config = dict(
    num_hidden_layers=11,
    hidden_size=512,
    normalize_top_k=False,
    routed_scale=5.16,
    lr_router=0.000725,
    optimizer='muon',
)
Below are experts of layer 3 (counted from 0) of a mixture-of-experts language model. Rows are named router (the router's row for the expert) and show model dimensions 64-127. Each number is 128 + 32 x the weight over its row's rms, rounded and kept within 0 to 255. Numbers have three digits each.
Before each expert's rows: "mostly gets" lists some tokens that are sent to it at least half of the time; "comes before" lists some tokens at least twice as common just after its tokens as in all text. This comes from a sample of Wikipedia text that the model never trained on. Tokens count by the router's weight.

# expert 62
mostly gets: " ==", " ===", "})", ")", "\")", " footballer"
comes before: "\n", " |", "-", " (", ")", "=="
router:123122124123116150095126145109163132119112095114148131147109134121149167103170143058145172151155103146139165094153148070148101119104084193130060073119089147161173054165094169103157140120121167

# expert 69
mostly gets: " with", " against", " for", " alongside", " without", " by"
comes before: " the", " a", " his", " their", " an", " her"
router:140130100108119123159135142125115098110148081072152157125149138139093175146129107068138166168107071129106140082158182139100117125117125126135103046093109126186162092133103085154096164092136110

# expert 45
mostly gets: " Kon", "ง", "و", " metres", "า", "น"
comes before: " |", "0", "–", ")", " –"
router:189154107153091075094181130109118160139102090103158158120142122117125155096185146118141153171171111135103141089164155106170081066076126184081087090079096144174168094147111079165153126151176128

# expert 79
mostly gets: " However", " They", " While", " Although", " When", " It"
comes before: " the", " he", ",", " was", " are", " were"
router:090076097167104137132100115142128135118063121088122094111136116173138153154159092078118196112135012156110158105159198126113074120090132144174059082106085157156214074135083108136094133129172136

# expert 28
mostly gets: ".\"", "\".", ").", "!", "?\"", "”"
comes before: "\n", " The", " In", " He", " It", " This"
router:132105107175125196160131133080097093109110097110139119153091100153142199101128165106149198142132101106131153065183201117141084129076160183171083072112099152152128109174122104139102125120111088

# expert 36
mostly gets: " Jr", " Research", " Development", " Records", " Collection", " Motorsport"
comes before: " of", ",", ".", " and", " in", " ("
router:115185100150101089127138067115152129144116114127154168157078140057142164165162127099179163138136099150162151094154150095177074118096137165167106093102096097166175086186115112145125118121155105

# expert 52
mostly gets: "′", " km", " lb", " kg", " ft", " sq"
comes before: " |", " ", " (", ")", "%", " m"
router:135143080099053124149124103128123145149110099086176100109131121110135164115166131114109162175140111125165118066173172082141099094098123162102071098108069121169176071162054146111144079150121121

# expert 50
mostly gets: " £", " “", " $", " \"", " $\\"
comes before: "\n", "1", "2", "3", "|", "0"
router:114121111117066141127092128103110145085126158068131124129122145134146168116132139114153159158172090137099143078172125104110093110085141205131057107112110136152199092166073127143103144112168087

# expert 59
mostly gets: "Personal", "History", "|---|", " Date", " ==", "See"
comes before: "==", "\n", " ==", ":", "===", " career"
router:134113089101106136098148142154144128100087137050166119120106139163127189135158142120125203133172091140170177087177173090159131136076142175160089113144107100189165066152123146121121115097132155

# expert 74
mostly gets: " of", " for", " during", " between", " among", " at"
comes before: " the", " a", " his", " their", " its", " her"
router:144119089106120101181131123137127110118135093088149156144153095136089181153129091083129171182113090120110151079170188142123145101121105134147115039095105153208166097134114094125104151106128126

# expert 2
mostly gets: " director", " politician", " artist", " president", " footballer", " actor"
comes before: "s", " of", ",", ".", " and", " in"
router:147127063134129114108151092137134090111133124076159087132100099162141149098113115076106159140176069118164154110165179085173086130101115180131058044145113159163216084119115136104115108121144116

# expert 9
mostly gets: " Dur", " −", " Won", " +", " ±%", " provision"
comes before: "|", " |", "\n", "1", "-", "2"
router:108127066127088102164150104106150121088140065101149154151122099076174140174146176120156156144188109120122150072162153123125130120090118189128099108059096078154181093120128106122144143162165088

# expert 46
mostly gets: " that", " which", " when", " who", " where", " However"
comes before: " the", " he", " of", " to", ",", " it"
router:099111104131108129152100115110089090087108098050120136138131120155117187161139101070147177151104047128108124067155181127106123123112149125189089076107086150132187073158138133118098119139196142

# expert 32
mostly gets: " largest", " highest", " entire", "year", " three", " original"
comes before: "0", "9", "6", "th", "8", "5"
router:090150068114059127138138102112143147116063141072179090115115146109139125111158116079085206170095075124133139109147170109102110090086132145141047091169065144163174056121065162110121149134107078

# expert 58
mostly gets: " British", " York", " German", " England", " French", " American"
comes before: ",", ".", " and", " (", "'", " in"
router:103095073134108142132148125088144131108083070064158141159098139118120149131159111102110158172155092105126147113175150097162111145071141186134076083156058162173175102193100141114138097107126156

# expert 63
mostly gets: " Animali", "www", "born", "Japanese", "Gls", "featuring"
comes before: ")", "9", "0", "8", "7", "5"
router:156169074156107165114166131087117136090102132091162105145128089123104178086129095104141159139138064099109216090143179087120131115084083128105107096157079142188194101090054110107129111146153175

# expert 48
mostly gets: " hydro", " glass", " carbon"
comes before: "|", " |", "1", "7", "0", "8"
router:113151087165086120159173125115167109118097102091178153124122127114124141124158142128159139163102112162144140098157165131141083070078166127134098097059122134152167104166095162078139138188152114

# expert 65
mostly gets: " was", " is", " has", " are", " were", " had"
comes before: " a", " to", " the", " in", " not", " been"
router:114083096173069147117138149102144142117099109121117165086105109119132181164127126129119162124153055157119152095153143107091103162092142143139066057103121122154153074128137160156076105126155117

# expert 73
mostly gets: " =", " ", " –", " v", "@"
comes before: " ", "-", " \"", "born", " a", " A"
router:112125089157116189105157099105146117108090123102171130118136110180106183161156165139140176148137096144148118089187130130127102123102150198140098075125111168170182118172093157144143139100138095

# expert 6
mostly gets: "ical", "'", "’", "ological", " Density", " Your"
comes before: "s", "\"", " and", "t", " degree", "ly"
router:175113091120088151149144107108125142084118095103174108148123119149103145053156082090150146133150093130170164065152180106153100142096134139143095101100098108162176091137082106162108100137184125

# expert 5
mostly gets: " (", " \"", "(", " [", "/", "–"
comes before: "1", "2", "S", "A", "born", "the"
router:138136134146120142138121124106167146078065128079201103127153125109115167094128158099106156124150122069107181047172165116114133112074149167144080080158107109146178080161075118156128174137161104

# expert 39
mostly gets: " and", " &", " but", " or", "\",", ","
comes before: " and", " the", " but", " which", " he", " a"
router:107122087161121158105130129102131109050103129119160147128112128152120203165128122085135161180102073129118174060155171142091118115110116188170105079115092160186162069140130133172109152094137109

# expert 42
mostly gets: " off", " back", " near", " north", " south", " left"
comes before: " the", " of", " to", " with", " from", "ing"
router:140115108080105131087133122093150111131125109019146097089147162127107173165158084067135139122091097129068148109169165127177080175090164147125106067143094152157159079150098093095147127147133160

# expert 57
mostly gets: " been", " than", " being", " how", " so", " him"
comes before: " a", " the", " to", " been", " be", " as"
router:147100090141103137104122129092137103063095114093118172101119131124104164129145072104111174144101047129147167068149183128093133136083120109164109090087114121165163058138147129153097112085170117

# expert 66
mostly gets: " Goals", " Density", " GF", " +", " GD", " Pts"
comes before: " ", " |", "\n", "0", " +", " —"
router:136120083104035132141150100110110149088126084078128162098129100079173150088178149153119180130136080092134116065152155119141122105066139141113084077120120127163164111163111126150151095132157108

# expert 70
mostly gets: " including", " and", "\",", "),", " &", " while"
comes before: " and", " the", " which", " but", " a", " he"
router:147099084162108155129137102120141124075102128112146145144103118168112193160120102114113174165099050143109173064158175139081085108101110170133096077060080174161159099128118125169090130110137111

# expert 15
mostly gets: " town", " summer", " Fame", " public", " week", " night"
comes before: " of", "s", ",", ".", "ly", " and"
router:146093074093075120102115071084091106099123114025140106097144118120121168157158080092125140134127092117111135109179162096192109151108149171151104075122086168148189098150084131136121129147142110

# expert 41
mostly gets: " any", " different", " much", " small", " more", " large"
comes before: " of", "ly", " than", " to", " in", " for"
router:078120096131069097088114083098133074103109090050159133149128140120134153123134088073071165155106094130126135075186164113129086122092124147148077094130071136137167052134105127115132094155150069

# expert 49
mostly gets: "---|---|---|---|", " ==", " Billy", "Scientific", " William", "John"
comes before: "\n", "0", "9", "==", "8", "="
router:150125083181096131114105116154098135117077116082160125142115124142160190119126122127156208167126042117097146090172159130127078132087099188136059063142087153183154067162103134154147129136117098

# expert 43
mostly gets: " Episode", " ISBN", " *", " /", " |", " –"
comes before: " ", "-", "\n", " W", " Nominated", " L"
router:140108087116095161120157075101116138091113088111134161191102078127158175147142120100135213142182117109131155085150132130187132143082186167159087071117067190161165083145087129152168135144132131

# expert 35
mostly gets: " treatment", " analysis", " murder", " technology", " architecture", " investigation"
comes before: " of", "s", ",", ".", " and", " was"
router:141153113133111105157187113116194158115109113102170075142068113139156159112155115100146171165165100136111154101149173086126081048069151150118087097058095164160166107134114111103160085157197173

# expert 38
mostly gets: " policies", "metry", "graph"
comes before: ".", ",", " and", " of", " in", " for"
router:135144104087079128163231135118143146146115082096159150138081137118155163114160139123144163175195101092101154100139162090140118094072212139123084107093085089151160096144106170142161098188162122

# expert 20
mostly gets: " League", " NBA", "Giant", "Paralympic", " Cup", " league"
comes before: "0", "9", "1", "2", "–", "8"
router:116143065095112134207158056138155127063085145076162142083101108076170146126155118084120147148132109118132149117167159068165122119105175156152070096129111115181156097127081100131135127161088096

# expert 77
mostly gets: " UTC", " Clade", " (−"
comes before: "0", "3", "4", "5", "6", "8"
router:121144089139116111182089087111081120119114137064174073135150159096088140099140154123159153147133107145174173045149162095113104116129131174143096099123103122132169093163094120172120118134188103

# expert 12
mostly gets: " century", "century", "9", " BCE", " centuries"
comes before: "–", ",", ")", "0", " |", "6"
router:112152127124102163126108144105140153150077114100153111121117133125110167123151139062086148201097062097103151099152179083131100118062113213116065059145108172154145097147086137117116119142146148

# expert 68
mostly gets: " \"", " Genus", " “", "://", "www", " Website"
comes before: "==", "The", "===", "In", "|", "\n"
router:157125109115089145113136162123103129127114118114167124174136120158165205131121116109140190132173072170113186095163145129112089145075175190158063091158091170178140106148082139151148158120141092

# expert 0
mostly gets: " one", " six", " an", " three", " a", " four"
comes before: "0", "9", "8", ".", "5", "7"
router:109134052159093148159111110066121137076113128074148118155098146094104156124157131071119137139075074123142115100145180122103064142093141164139072091176080153150182121136062139182157145125161069

# expert 37
mostly gets: " during", " through", " in", " within", " at", " via"
comes before: " the", " ", " a", " his", " an", " its"
router:112115099091110118119164145112121131125136069077136124099108112127098180180151110110152140173105109119113113099181189132140143129109117145133114016116110133176145095119089096135126176090124120

# expert 10
mostly gets: "|", "=", " •", "|---|", "←", "|---|---|---|"
comes before: " ", " \"", " Total", " List", " A", " Preced"
router:128069065081091140115141088116147159132091097087163143097108105144119199115173093143127148151144080120155185077125167105156121155130136151161064118129075178164153051192078131121127138154123118

# expert 53
mostly gets: " December", " January", " November", " April", " March", " February"
comes before: " ", " |", "1", "2", "–", "3"
router:124110088091087130161169090079115147109089117114176141112107118106125165109189148108135156137161094099119145105178161089116086081079192160116076102098068144176181099130080092147151100123196088

# expert 75
mostly gets: " made", " used", " released", " began", " played", " took"
comes before: " to", " the", " by", " in", " a", " that"
router:124095085167086140175148119123086107125146114089151117114120094136107172148141115068116155102126027146146128120150191099136111129078142154151089071101101138167175057182127081106081120156137153

# expert 44
mostly gets: " communities", " characters", " boys", " artists", " troops", " soldiers"
comes before: ".", ",", " of", " and", " in", " to"
router:088139108122096113117153113118188124079109089091178132148137110130137151120161122101147165161124117146108172105162153096135077116092178152073089090068105128157160092162106103150135140134149095